Experts of a small language model.
Experts: 80 experts in each of 14 layers, 64 ReGLU neurons an expert, 4 picks a token, a softmax router.
Training: 502M tokens, 7660 steps.
Below are experts of layer 9 (counted from 0) of a mixture-of-experts language model. Rows are named router (the router's row for the expert), gate (a neuron's input weights, with its number), up (a neuron's input weights, with its number), down (a neuron's output weights, with its number) and show model dimensions 0-255. Each number is 128 + 32 x the weight over its row's rms, rounded and kept within 0 to 255. Numbers have three digits each.
After each expert's rows: a language model's description of what the expert responds to; "mostly gets" lists some tokens that are sent to it at least half of the time. This comes from a sample of Wikipedia text that the model never trained on.

# expert 50
router:107164108093108165101124189142127102103093118101121109103119179111124116176162072118093161141133107134155162148144221090159083162093162116124159181137109127162153182105139161138101121106198086114107124186123063106141123155134126251093110129152140176116143100108128164096161107092127141088122159092116162148140118129087168142138158105092164114188175110116156079187133064111142172118112103085150085111175156115149120092068133112095127097081136132148118144133176161141073137095182109154095135102147151173154117053132183126181117167139102134133162145090153078109101183081146142130089155103107143097169136119164155145118133131106161117092181132152150171088101192176070101126119144136106154129099174111057146151168161146140187191120100088116114153160180193158145130133130119
gate3:041165146099076112164129102060078134143125139108107188128088145126154071143137155102148161081170077081118128153141113104062120116153162148087129128052100097113132101115124074156079156141130080140111180138088151129141155122133082151099104115109116103120163141184098142161081114170124101079122130104109135099093142130164179111172160128133169170104108134122158143102103106158055129137175120102144077113189177165091083145085171148105188104199146158170083155118165179104125224047115122144144128065114143147118152177111165155155205133123144117150132159105130179099135104152119154032155145108158153119106129157101097096140169062111110102117119169156170111147122101147105111121140116090184102135081113097099138136062145158076161121138102119121104105129168107091101127140124124
up3:132114130170169117173112106154144133146170164067155139138156137103120123119220194156084097156155175117146123189105157106184116099104137183048211155124160096215030168159122164123144169131177124122130201135144086122135118150115118107117162179126126081108155102095107098156092139155066126133127127165129133139121110111144106148060121130138145160135133152128118147185116099143143156138106151137169122150181126124165125126128103146086128100143169084150116108091046124138147127113121070117129099192089105105116180091119116130106114147142092090152131087123124144126084149109172130097134195070186161112114123104152137158100131115082115111132083128150114144112132114130178102144159178105106054147176129139184195119135149168192096199156089086083103087154185185117140112113113149
down3:172167120139134110100192149169145183153145099187114136090121073117173132182132128114135136141136159070085154119224171104105192181144146191123110128137100153134118065075154157114081120143069135115137097139155164126109142160095133079139108163135109069163143048149192085189103128105126121152150160095135108165102121181140127107083145170158094169139154084185162210161164133142129158144162117131175114076137133152164119174088113118124132112168072100076112133148152141109112188092080116171122124165139076160129176121077156160107132072148158157122090138127104121110076136133143131138125096134146137127118140160158132130077112096085115144147137172064162114095100126125106116104134121197138142177139157061101144089120115145149091096117176115170104037079109158125140113118193108
Description: Articles and possessive determiners opening noun phrases, mainly the, its, their, his and 's, often after "of" or a comma.
mostly gets: "The", " their", " its", " his", " the", " The"

# expert 3
router:133190118119101178105117144141107000088137116081137132118121171040152099147142086078114120151115145119143137173124175101144102168138134113119120167109174130148114115102118139142112134116158147124151163178163087169148109170158109149081093150133133158069122148112121158086140132196142137082142162061124134146129136098078137173186124101125179116147179093077095123142127186138171113101153125106155091154136143076162065118129118159094148124109083107134098141114140101129124129161143175160095105083125150109210164110102138102168153138139176105170163134130130106137133200066158164075157152067107094073139119105158127135068134111088201091098137140164132188105114166146090078152153132158145138102142178125103145114163137151117181163204116081087125159157148197094178091120147168
gate0:135068186122144136116088129073115123120130122098114107173162132122151096134099173109144141131115156136099147171127136153145122104128131047203117129148169136094139130121076147099107066110129078162190113131074141159139069134117087146135118098149140084081136057172160166132178131153156173122134086104157064087167109117117172130136113123122152123155102121063120074171109132169160118111099127146186151097141147074140178170144148088173122061080185101084142139194156133090105127135105120156055108098141151162094184109059136111152099048125130146176109105106089080131049125117105105075157092180153109125089143094149132155137107193149079124101184138118110118117176104114078130095185139153131095133130129081144198121155096130152057193116132137100143140090157152160147123118135150
up0:076105119167090088171216110179136175140088158128086149154082168091115132144183167129137123118165132129124099072155133138091156094084141082124134118114163170131096170110136097170161162154077178167123142163110141205184144172138120132158121139085161127113112122134148087184134136142165105101129142180107182131125180139143037176101088130112097182133116152173177134097134088100095140120173171120083129159105082153138086106094108097108120156140097145164197214119091149072110134155126116172097142107127155138160117117221102150101087158077144148100164167124135099184100105140189194112138165123139150164150193099133111116153151098069154107153151141102087116139135140103172095156107119091089148119127071160091135073083082126083166112108133116088119120117105100115161109120093121
down0:136110120151135109097111088129141113144126105088080164155097124120117191176169123120124183108122209079083132114095108135134169089137129101134166160063152184124087137152164107131072147113088136132095155103107166119110072129131165081119146209177150131169162115164136148116128141039076090116139138118127114165129146174138068098102106175162112125187151124162096114170149165161144118101107084092103109133105142103149134117081061119144093121125163102154162223107069168123172087095130178132097166118188114132112133128174110082109120122127134146125134080067100088133108133019150132112133173123108090156152150158140114105131163150043118063154159137180121179117090130120165137144117128129084131101191169104090100084153131069099128081094090116112140110182152084135112098139140151
Description: Consonant pieces inside common English or Latin-derived words after a prefix or stem, such as sup-pl-ier, parap-hr-ase, hom-ogene-ous.
mostly gets: "pr", "pl", " zone:", "cl", "r", "qu"

# expert 44
router:123144125117116171056108181140109093113116131122135095148132145085142119197176125109086155145083089119181161146128229113135106146105144107162114148151115108145153174104144166151064104121195132123126136147129052141151102146142105244105154098150165145109182078126109153112133092100148208077134105119092128130116149105095120155159144127052177103167189102154106110127159147088148176080128114107146100122134143114173091111107148177098162086086144172148115147144160157143124117101170179110101137109132186146177155134108154110165103123142157147149144139078187081135111192067129125102113111143131114091134143090174137161103119129120189124124180135179196196082089162157067123173086168152143161105130139085126148181178110142169143106145078087136135154130153163139125132132152184
gate0:101132105132131138144180121164097120160091174154062149179107100138109148186165079170112129108085158133170161134172134163121120124133134072182098165107121146098168134116067180049070136191120146144111136090164189144111169168132132169077113119158189135125013129093126182113159130123147169107158130124129107138137098161129157129134104177088138156129125156170120107171139115170132165113161171076111132133124141176106098061162141121125148130160157088104136135136114180164098149117119140178163120149069136111125124093133190137111126093137165079080174126115097173083128079206135107113174136133168140134137088079071158157109128173154144131121126146157110169076124148104161114134169151186189164094089161142115040083082149137191133103099127155117081132141171095116113142153173127
up0:167067147118183129113074086105079124113072161120196137091080155117133137119144145115115128148177156136091079127109102017108113090098140131161143092147134105147146136111151148129120135132084096123101176127102128143145111128158135089106186167152183142131153121114025147138150135163147203182137116178149134119136152171171137118105162122199138130126182111122111130112113109095188148185080117152134052155176146133138128140135155097126132085143167142138179170144123123111122121145128113136127081135128066113147098099121112056109133126167200116116143102075197092188160116113146095133123091078124114115113141169110132141126134093074121092127144135098121130085169141152130100137129182119089153214205128103137143080142056178082078154153133092104128127144074108146109078113039119
down0:119196180100139099095080127104148095110145074088123123151131173133120202100081167113151121097138037160199140092089150083152161124133128085162100127116153114145144164117129150113099109120146183081150104203112085126122161178071105110115141116115065133188141102152176115198124127174102123113130116116140074097142154140147065154115129126115154110166128130119086116153085172044129118085135197067171133104127102150195118131115179091065064164058102160131141115111104113099116114135131114184156117170082154117133143138135159109162087133078124153161133129138127130116133159085133118140130135202132110126053082165154204181116161190076118079126133146124148115113143177159099082111142118081111152120178078160143134110164152102091096119132170183133133140115102125142115100105115163
Description: Connectives joining phrases after a noun or comma, mainly and, by, as, with and via, as in "by breaking through".
mostly gets: " by", " and", " as", " via", " With", " became"

# expert 19
router:113172119137124170094106118150058011122078134130109138096154156069095111138145079092115098135105114091161158145105182135123118153085109107137127180113152142150144117116096136161121124107139101097153158181129083193136069172148116155112124128149186182110144145142133172094127134198133158083168150080110124179163146138095154164177123073111164132173151087086112126119108127110118132141157123113135066118129135063159093091130110152101131105131107114137111140123131150117134171117193148159133159063127137151194150134125135105149149121123169112170131119114120127141115208084141151069125160079113082121125165098149104164111138125114187085094146151167161115091139221147059113129148153158102119086122196114084155157149129162138178197166099077100093160125134221143181114089147196
gate3:132131064168155134120096125100082130140085069106094119080089075083145162068171098109100152136145122089169093094180146138165138181146087145102168128164172057149089088134122093124154032151115156158078190137113164121084147139092172167127134127106156143209108231067121184074113099131138167141152113075101140168109117153076140164122160087121155152177155149123098092119107131132143131136100162045171110098093114124111155119174090170110097208172126192119143093143123101175102102133166166135129133121149124117146120144119165083134136146169138150114114099144115158056204097110112136100169135096098128104084104121155166134131181102094159083135125126136130099106121157131122171126092096184179127155112141148118100153167154131149070113103115134167116124170152160142136112081126168
up3:146157096161132138159112154146097086111135093108158072152107082144126115118153116162104145099143174114141120105136130169094110152167140149092202121126123090155109106137147100093154085134112214069121169140113132185095165176122133123170131110155148163106155116106152164090138114111082164129124130153072094124059122146066077083169108136171114140093153151100139093086121090107121098165138149114142096090112147153095081114095120117167105096123087153115112150123165153121086178134121084112165105150165157116106137129115092153136081102193102138041164149135110175207185079133093152126115134149111103083107097114090128191159138115058122160073116092132172137082150134186075108073127143166128094155088177143157114163170130167130103139237136135139172190127176082204163133123101170
down3:153110155187140162139131176146128068107145133124195169149131132129090107131124090135146149148150103142153116127107197150144193136150153170138085130115134131094165102119149180106099109118137139133088123058144106149103154100147040065135093126181121136152103067188159100155156192147132093090150158091136091156145143082093122095133132137148085142146088122151120090124172139104171100121167105182086110145155080096166150093098120137145107184069074144131106150081158143141197162155208133145149126125155094126142123069145086182211127132154152064102123122153079124144169111160156164170097145123139080130070141121091127106149120159151113127170055096145134166087125112066179155202113154127083111092180134134109141121102126131170170134134131087113074145173167182071130092165164141
Description: Short consonant pieces inside words, often after a prefix, such as d in disdain, st in misstep, g in Thanksgiving, bl, sw.
mostly gets: "bl", " sw", " dec", " sl", "sc", "gl"

# expert 27
router:092148132122110255086086158152133039140115163093156091133125149105103149131193114122122165129123065140155151116109156140128100129083161100142154159140104120135125153100126138146094117115185112082138156169138084153115112192129109176140152142166159172102138175114107137129141091058098205101131143114111155158174157186049121164154088135051171109142153102121136083109114108117136172064135141113168120140153154102143105144102146189130148110121127174151120131125122143149078152073188134150079132110133142156193130101132187071145079159115105116134187139125185080115109129094123177140129136109138117104162122089187122186080134144094170120087172136168170170104125150121113120110090157147111153137136156102083118182174117143138120174156048116132088118169177153144162150101109166
gate0:131123095126139180155109131166141126163140120160158117162220143125104176144194071119143084083130130123096164122100148116178210106098126152146155112116129132094123149130128096146124091099162087067136155146175044117158079097095157161147103088187117115105126103073102163155174116115082146111206093135109150159121143191072196181144134123089178117135150091135123123120223084135152163111135122112167091133127195151075101088115163190117113125124145096145131183129132121175122171154115137131131105112124133127168125141150180172161105152045143140162166134096125119180136129073098135069134174146091147108116081094131154046121077174100114162101143111094151161133108101138097091115130155108189101102128138088136114125118110117190173154121083117120137137159157175087146175089083132
up0:146112097120161152142107142144122137149140096193137121157205095114072162135169087102124100082114122143074122137079151121150208121077101175133156121085117137119097161121095102088132122135163041091117115125166063115130083067123139152157083108184143105084129102115122169144179104090095104090166072142077140188154119193101191180190144095101158109137149067148117096115191121130119149133104127139161079127121183149051108103133120177114096123124184117169127134116122131185131173158094125149142114123132126119151104138142161158140096141057135114185136103117100130206130148105130097079156184120124140086085086114118149070133091168116089188140114123116173152140132087097115144092115176095180086129138137111175098137121122143196174145107077143126139127169147150124158211098099128
down0:129078140121110131092170112074114117121175117169160122181128152163168135112137106141088098141146219134149176098123195197148129181136159093074087045108095143106160072145145136157160129119137165152155091096195089141178157104144124205147111122115179146144130121131082113120097137074097137118122112162159095125131143138120150100153155132118113182070131129084103161159102107170092141127131111129138135118164208160082172136131059114086118157130198090114149174135073144164207122126126084131093168092128131084090174093128094087145178062148168135153152137093154172124100126136101147114151115106161133141115134106122157100152129109115095164096168112140109149117108045086130150166128118089148100138114122071108124179107187130179132160120113147061101151116112102051106152138092053
Description: Minute numbers before the apostrophe in football scorer lines, such as Solano 34', plus line breaks and table separators.
mostly gets: " (incumbent)", " round)", " 183", " 62", " (RUS)", " (USA)"

# expert 51
router:103145096122070226143094155167138029119115135132143120139109140096116114183133130115085185128109125151152173156149201178153145152125151136124074180116120109147174133168117102156129151098200168117119145130122058157128128120159140185079169118163125146118142106112096156098189069142128169087099128116138169140124126143060110192139138122101181076120166102132141106199156133113080148073140134114103091165147142116126146127109198151074175094130140151148103136141132162105150141098136131139089106077160135150172124117103151121187094139094117123124117088126142093106158143074131128091121120126127105106172118059198155154114095099129204128149153145177146122092083194130095127123106122175121146123081165045051132157103119091132139168144101106100072163158135179119143133080151194
gate3:084137121170120137122166111116132121137076066119089107130127139164111066131126133115103124088090066130121178163104165133081142108162140079107117069110166099129088106146121115210140100126089112136110116121089146149151146120134055109139151168115194191157165160090079119116166120126155119099191174142109118102178106151120185147100107100143151048138126126090079154135198145175121118134137139112127134133118146118168082095122136094113146132126130146092134092197118105158120128192167208137165140166137078073082111097074129091152158100139109186120153094097128068153175181087197116117148084142103090160207164098110165147102071130139140121150096127161156121055050159161140150137186162139172149158104139111146145114147192124139122180103095085101128126131112154146123125170074163
up3:163145157099112107122114159122138140115171168093157161119147146087172157117116122154132134137200181103159122076169101092182098149091124170142139157165117185143171181078142149072151161122166154116133142149147108077118123127112204150099117100105067068093113133153201155154111160151147163150091099135129143150094184117127054096142113159123109189095129116185165093123058102068160124118082126163170147140139103146096180169110081143101117150120104120197139161130127147109094143069096092111111130114130164162169114156175141168106093194098182038138093132157121145113084069173083165121122178118123134086102105148154134076128186138113119119092153106096119139183198106113100122123072097126054092125132149100088095136118067138094095086135155174128114128139140128122109146106175094
down3:121140132132140123117134164076134097113144108160089109107162114078117124104122113177112138126112135123157099174168174094086177127132154130145122100162084127154128206129163086017114118156192140105120111143131176113058146101160092241124136130056061085170125096145137161156130120116092162079114051088090123136138155107099115110124109161117125101137115125100141103115161161127130138157130141082170151149120091080127126124109139184147054152107166183166151109147131174137109091131119106122123144125150129198176185111095171167153103106167113121136116177097110051152115067166139144131079111186168078138157126198131132102076080128192140154135119169133141166147124108149095108100078154023150144124132076082093124145134151123148145116144093187120121171126131147128114095127078123
Description: Column header words in wiki tables, such as Singers, Party, Candidate, Votes, %, Losses, Title, Player.
mostly gets: " %", " Votes", " Candidate", " JPL", " Title", " (with"

# expert 20
router:129166102143091168131107149149153051158117117126135076120124154100114104184180081119066145148126125151180160140115201154159080145120148098102140138145123082132154138099160116143104129115178131092150144194126092198144074133103107184099157107151161168100143100145115133084139112088110204087118147114144118136162107130107127139141117139124190090131167084117144098176134118104147106073119136130172084170139173104174112094082143118133139074106120139169120157139131107114078115080145107143098124054160142170209120088135183103162095100098112142100151121115136099139132185043113114134110144133127063084170103099135177159103109146109154080113155156184149189073129217139112142114144125143094173088121181071079121156162144152139137155149040092137110191182128134177154134100137162
gate0:045156078099086127105117176052114124150118162109176118122118102164077096101156184186085053166103102176121099063146127140112118151155051099126098152085132176130157122102127116107102127092160134108087109193088154133151140124067117137105084178083117103142147114142152150119139129125153128121175119179115075152086146155130069118162101112154203088136104166104189137150101142129105108083160122163117143157116075113100111102135094142104127137059135157126129079068113173130135144110188123115144133107098181131220180174133114147154127191152145131123139220165097117082093082122136099138134121117134144183107112161128147133120158112184103142117174157123138128072101101100125133117114134143134119111086138172053133085144154111136178153098092131171147103076112094077119160121126203
up0:182124198159164137145131062203135127057129105146038145102143176085171140117136144114118166075144133069118146195111135095154147058112172147122120134151129104162101154107165137125113091140111154133139155046130104090094143171168109131157134051190148133125071150110118134140125085200109114100122140131108183148181098141123222170140098167101089174161138128141065090160161154128136158145115113106108196115104146121148113106101098132144093158175085117135153136184134124089126137134066173138085148118101115165097127089125148097136130070102132143157107079100149118155178142142096130071095130130094081120099102126128099149101113159112169146125147110144134158231122178150119103132098160086130140105176106102171144138118082129086126147141166127144109145184137153167174149142200088
down0:133144110089164195101093135138158023141090182102130089136152112137094121163131125098158092146154147139102130156170170106116196144146089079061144081116158171168182176116155112123135192083081127131119154124178118140118177129183148165106155117189122127121183128081103130171137086151098142169184161123132105140049088118130168168112130131122109121154109125094165227138070113130102139152079111094110110097128161051161107102054139144109121092127194118155109124096130102152147121138161179110134153068130109141152152154125122142090140102136117145177100132055184109121099153169131146105079143176123125131145164076126133111183147128181127151154100147095164117186130075192158141189110121100130121132172119082112170125130115123166151131119153157150111137087159167053156158138126153
Description: Generic nouns right after the, a or an that name an entity or role, such as company, species, song, program, position.
mostly gets: " species", " company", " song", " city", " town", " community"

# expert 4
router:110153109137114169112115112137113029089129158106152095110142194071121126153151082106127111136090110122183149127147194153133100153150134133103105159120113114128141102118131126126100127089137118106141190180144087174134078182132138145111135143159166189124121174128150204055105112147125152094177166074081137150154128132111160203174148104125173128144146086088140132119138124074114148099140134086163096136115125090188097061110109149135135089087114113122098167137157173134128142108173166156104119074123160166187156109142141116157155143125166131151163102125138120172104196051129125089126120122103079113110129146156088170106149142085183094077147148145146127083135193156061089177172130152131103164105195096073155115138135153122184172142102102107112167154145213156155129095184208
gate3:131046103121123143101119145111180134130189127095099155155110084125071121148103108114085122093141114124115174116128164133117136154107150153097112123176114148118108144143158129173055137133160147164127194157182146151091049156141100148139085135143129103130077148117124101106112106125148183167177150070190112100079129145103089057146175169092171105138114105116075078216127112141168157122137107118123132165154077094082187086131171139182117120103143127139157175115122140154125145140119158141094168104138149154139145104146083107126072116151099119078129185083111171095100110067116190145131164056164181119164144049150125194128132197086175133149177122169129169142115142115145129163107164135110159128122113040146092135107079097172171103141072123060107110121151121134085128112160119
up3:121021077097136109108098122085188143110173092111074140158091118125087094126133103109137100120146124124124167118130130112107148126122099128108077143171106116106129121136173096156101142132119145146090153136202137159099054158120101132172120117101160149135086149121145143143088095155115167170137166089182128086063116127150051067125191174118118131122103107133061092181084114140157177144117123121097130153130053103115180073123176143171113136129155137113144177079118136141143125134107141135112172082123100180102154122142079093104065131141112142106118188088138195125101132090099162160144154075112203116155156078125126147142137203103172170160163168170125137145174170098167155146088167124095126164112107078151097127084091083191182161140098120077125124152070117148084136077158109
down3:059157141098124111137118095098150145178126095054137144168086080173155102078162101082136081098098136127105150159099159092071155136139192176105137112131165129100172116145132054132102157174103132136133148140067131143072122151078139055112099109182143107193150173110119069176156158134122121114108103136167084127178137087080098122140078100102079114100119102124156189159140162108133136195096180091150128153085117087122146128082130169102088183128119107104159104091110105105150178141163190088134106129108144141142134159158137157159085152161166089120105165140133093093114079117127134166183136146137123149106094096171141137121161144135107117141132153127126132099193163071137141079097140120077120100151123164159158101141087087131212121075159135098181115200155106068183129142129063
Description: Early pieces of longer Latinate words, often prefix plus root, such as re-leg-ated, unpre-ced-ented, Do-ct-rine, infl-at-able.
mostly gets: "reg", "cl", "leg", "pl", " pl", " cor"

# expert 28
router:132187112113082166132123137165147053144126105123130077106131141097129090163152073097082148166131137162163176162104203134175093167091173141126127131159141088133161144125150106167086127140174118096159129174128085198131083154119120176096133116147175168100171120149123164090139122094123195093132170118141140158128122126115105133123170134131156078139168070086124101167131098121162112094136115133175089136158165094170100089074162137129145098115099152177098158148175108114084137112141087087076137053160139150182088079098182132171101139109110133099158115122185092135122193042111118137111157131127103062162113117173170193151121128090150096128160149167157165058097197131090150102107121153113150140093171086104126153168123128126121148151027082130137156183132138180129141098139154
gate1:157140136113171117136154102166124144152173086144154157150155101163130118201161177175112133153137139130093119104103132201169164146088123099146117113095107134113125070108111159126105146117122164124120092119222123108135121107130111160094092122193131124133129077117125163072108131129134092141117131134137066155042112147137198120124176171119152113083115150122152188076146152155118130115105176114137128094128117153135109100151098108095161128136172154177132120145106120118158153186077138095116098109187127173075089103049150073148142104131160049143172104099124104139103066131122167063082090161115061102118156097103098092098125148133099090062159134166121070060126037125120079109107106105116177130170148108179099139082111149142063172199100157140085128113161113171111144116091107
up1:128095149114138141133150155126081134142137121097088161194098117172170182115120190150078137119105142156097172016058135153124136115118124082167128148065146185152130099133065136104086160137083159099098109140175118135114064109173135150121133098185151101186142121105130148144144167115189121151158109078136102138087130099106121122073151164151106125124126099163126130113167126127178153099077136108137177145114144158135111150131152121183121154168136183084151116138074129133110140127144128164087141198200109096082121102144156068136135117127149072143104113117098120107135100105169116106083076019169138182104154174125140149190148126115149154111139097138146093104126106148173101135131145165151146082207087153228083148116123118143066152115086165142095117104144143146131097186079146
down1:156158132129156089137169133181152166152165136174136161104134091154150101085142164121115150079221053092135164121122110102140157127122162150163092145146152111122161134121133080084157080121106144158098120120135159104120157160138163047074129091167160145128064126114154131135076127186147159153090144144084186089124086100153164125167104118098147122161192081073151082186126129168134101154105203162171106098103175144174163071153123098149074105098154141112065122123117152116104170109155190109155122085094097122096181116122122157135096160104081128146208130178164105095079128099166130160097166089074102166132098112133141152089076155163112134120109104128168091155089158132144107091140113059128158072145092111143155134115138139092125181126202097146081177131137103127145137181091133
Description: Category nouns right after the, a or his, such as name, film, album, species, city, song, rank.
mostly gets: " species", " company", " song", " town", " city", "Species"

# expert 48
router:085138105120090214088082167176137058117127171094112059102153143113147145153146116052123158161112149146141156160159169171108121143093144158149129181102148138185128117137128134131087153117207131110172124179124068159124085159154110169081156118169113175118144140142094173147188088098123189084127113113084136166155141148079142191140119151126193128121198128121107088180132105123100134069121143089163113114143197136123085105133109146121157115127124165166089148106142195093080139103143137132105100085148168159185162128125151154168117136097103133117128155114177135107120135061095155098082175131126089051138127108159164186111122140111157128074125115146147174112111187148144119136134126168163130137109166083041163150119152103131187136141082119115107143183141192127154124137080193
gate1:098068072080154156080150142140122118113179167142124133137185052157096101118180070144113119193151166174137148094171124107062143157079107133101097130117145153163112148144160115158139122199163081095109106124157098149157121159107110128102139125114174139117166119138070108145166118101132107120086163200146117129176133145070132149138156156161101119111160122083080174135152126134126114158133091140164126125114147174100124128132154088115177171113145096088088155115135161115173138060099098088086145155113157098100171078119114143062174088161128123142140171093152128161077081149173188106122154169113074127088051134128188120139042155153157153104145122127167168128112123170148133123120188096131130187100107153086118065141125112140111146037141074151161135174121182147166074122081124
up1:131117110064142157129143172103142123109141155067209142214145113096148098113136168192132136106089112127076162143157095174139143143122105124184148180090112131147126147118142128132123095134155112130081099115111082122149158139089138123146148175144097166051170128110131055109108062113164134132056121136121109118120138118098171103074114143083123128127100128110111136161145105152136140151152116228146142090213163160125141097095207113138142078122144144116116048112173185087110154111148127144113108125100123194153172146085135160104149108186135043202173181122158150118114122077097199100124076135110134149188130124112113167118151157171156133174170090177089143150161126112142118127094082137107203165073139141135145113133142171122154133126180093065143117090152142114125127135110136
down1:129171104140124128141181196062116064203148067125144098172127092145126138120112159153070093145087114108154068144130161089102181192110146116027115162201134163160166091154149165152146118185097085114146171142124114069130123158155154147146135157094122178113169131117123128108055133127159094122118104118156139187177186123154112136096114122137137119183106156114117139185136155073113176154068084144125116179148091144179160115104141111110135094150210121131109119178156162176103147133141151175140204125107097080109160124094131153121149118168150154165131140106175153162155149106115096163151143179143044158120175141134162148122127144117095098162106192109070122058148118122167103188104152123102110123119196150102137121112104106083080127124159160139124143107144132109132145161091146
Description: Words within award, trophy and competition names, such as of in Player of the Year, Best, Award, Cup, Tour.
mostly gets: " Award", " Best", " Awards", " Outstanding", " Tour", " Bachelor"

# expert 16
router:124160131111161195081101163157097032129117114135136107117147122090101105154154127107121173164143142167162132120124186101135102145132212078154114186142092104107163144093147183136088120136189132080150163153182085204165082173109109184123129103147168134099180093100076108111155102106079190075117152100099124120129156145094107149146166134112199108150140064074140077182117102133143148103099103069176080146163132124144122114111155184123170100083115170177142129140127161147100137109136134143090100100167134119191151071091163073146117120152153173118169143079149094142130137107098112113100126111107061037134131119182178183088088133090154120103149146162144148106115151126104110118113152157135180169131165090116153163152110114110158132142084071094103173170149153148151103092118145
gate6:122106147107161156108139082137163083111161131100111200138184164127083094130082110091136187133083181144092120098184117113157081147060112143154109110145088103114138087082147150175168191131143146099125105141143150163077089159113100160133106214114172118126115096076125094135120128098107096178137097109096071101174122145136141168176150103119184149178080156134104132114115080145157148140077083099103146121188175176180137080119155156092116133123113125099121098118109165139154172159154176097163159139102121161178141046126130090127145146110069160161132152093148076190191121086146132195124161130095152180093139118155124160126100078123129169173148149150119087155157142116136089120102114056117079161166106130126165077112088184152175117187133126145106112140153141177106125064091143
up6:151125168095115121093100134153230125114145152082163127133116097132137139141096128112152093133169118169102126111151147141160118086093145226130134116205101124167121154090124132179175167166148136081127073129123130201092082097154118192149144097104191111094092081146135101135136085136114099125134204102108150166108088142138146091135121137112194188121179111182119093139118118152110158111166124122137125061165177109121108072138107103116117104077081131114149116152070075107128215144119140143149133149099092138085155089167078120153089120157138126136092108148113133081181105111091127170107175119097138184110112114139102046070056143116174107149095148103099113155133179105119167128161115129148124103112218151112154128155186181129130130170161106139098064122163115155099109116176149
down6:137142077128100134101125169175131058153094086129122061106180109118144155109186136110123135117156083134024098120123190157135133125110167170128171129118135121113141087165094125162095078167108174154183133128146081122108149173143092135046163105133159200142120083127117165116146145095086085132115113130157111184173145169123139158150100061106091109144130098093179099055160112135111174138176158126093113148156106074149086085132134086147117103144100104075141082094104131088109156101206117192151096101159151069148114084143133101109132127126184118159140118178138125145111087111105091099108110166100081125168119120176135152175180166142077145095153102177120045103147174151148117094123169143097067112144089116131153109199127158110154146129088153133134143136139181109132138153106191
Description: Line breaks after article title headings, table pipe cells and section markers, plus common given names such as John, William, Joseph.
mostly gets: "==Career==", " Joseph", "Studio", "==Reception==", " Mr.", " ibn"

# expert 22
router:135144150122097222105085169171082061070103117097132068121150145094083079153197141129108157125135100182145134103188178106151110121079166136152135147114160088140150147154132135125124133100181130128116139139173098169143071177133168175120173068150176139105190141080105142148179071127127208120129170105091126141146179155099126176155129152106152119128160082111158088142143157118129161043120130084159110119145144100138117108090152158129159115120085174145125186137162187117097126120155165126084133102166142168198113120122152110143072146131123101146191141126161071131130155088132135131108119137082102062160125069177149148073107122109196109105176126166154147128150176116102083115100118157128121106129178130104140182179140166140166128173084094096149160173148151166181099118145162
gate3:128154087137133141150070164184117119093143196143073087138131149093130108118101142106082129127142139121145122072139159115126125148139164118092093174092097059108169072139162140115117104098130087138163149185165135147105153188117076132098161126195096115084153188087079110133160096165121183142087129139185169081161092066152140164118137156173134145068108114151128077105179126154139144155156070184093116117102126101146145136101184060098138119147158098150134118091086166103076144137174122195103158107129107148176174132107127106115144120141049133109179120144091084180071136100066136159136077122087129190078155076165153149129167106069125137110141138112120182128161125096115170143102074124106147088124067123110156153172079122136128157133074110153146093078103131165180098109140143
up3:127098131146147150105153173133148124157129171201116106104165127113158159123116110139058118172156159088134099157072143125114118144114151136127148084154149137141129196109091155156084084066172114134089156113099159131203135135089142146191129068078135136150165129191179061162076111098143151177118102121043178106157119137108128053162079148102153143119162104150146159125132148103146099043128202142118148130122132199111138108155144142136143123154117126212112140141195173080168148139127165142157114144150117131135083117162072134175143112144134137187132086086128104139108136143088140129116172119128182102215147140121117160119097167159182016146133127145174103126146126152131131146143130116104150180142150183132109143141125181177130123151161108076095125170127158167163194118124103
down3:153138158114099105076171158159127167103127128142111106095223116130105111118143133181137130127080160168169146110067165127131124113109096106146153155117118100165125102118187131103086115097191138093127108144193160147167150129158113167127168060129162182187101125205153130113080106124105109165150175169127147092079147163144141079137161130135143074163080111166152121090096116125131111112082077145139181160137160122153116112100046128151177110142126105101087178095146114113100124146122136196139122087082135080119109127115110087144076122091056113145145143128104168178152145150137134119150118129105161150181132082068156163095138168134102099110136096110128170113057132173175078142181155200130097114163096163168151144150118108095154123152110136107101080107091072183138151091053044
Description: Table pipes after designation cells in asteroid lists, sentence-final periods with suffixes like age., ry., and blank-line paragraph breaks.
mostly gets: "age.", " l'", "ry.", "\n\n", "m.", " think"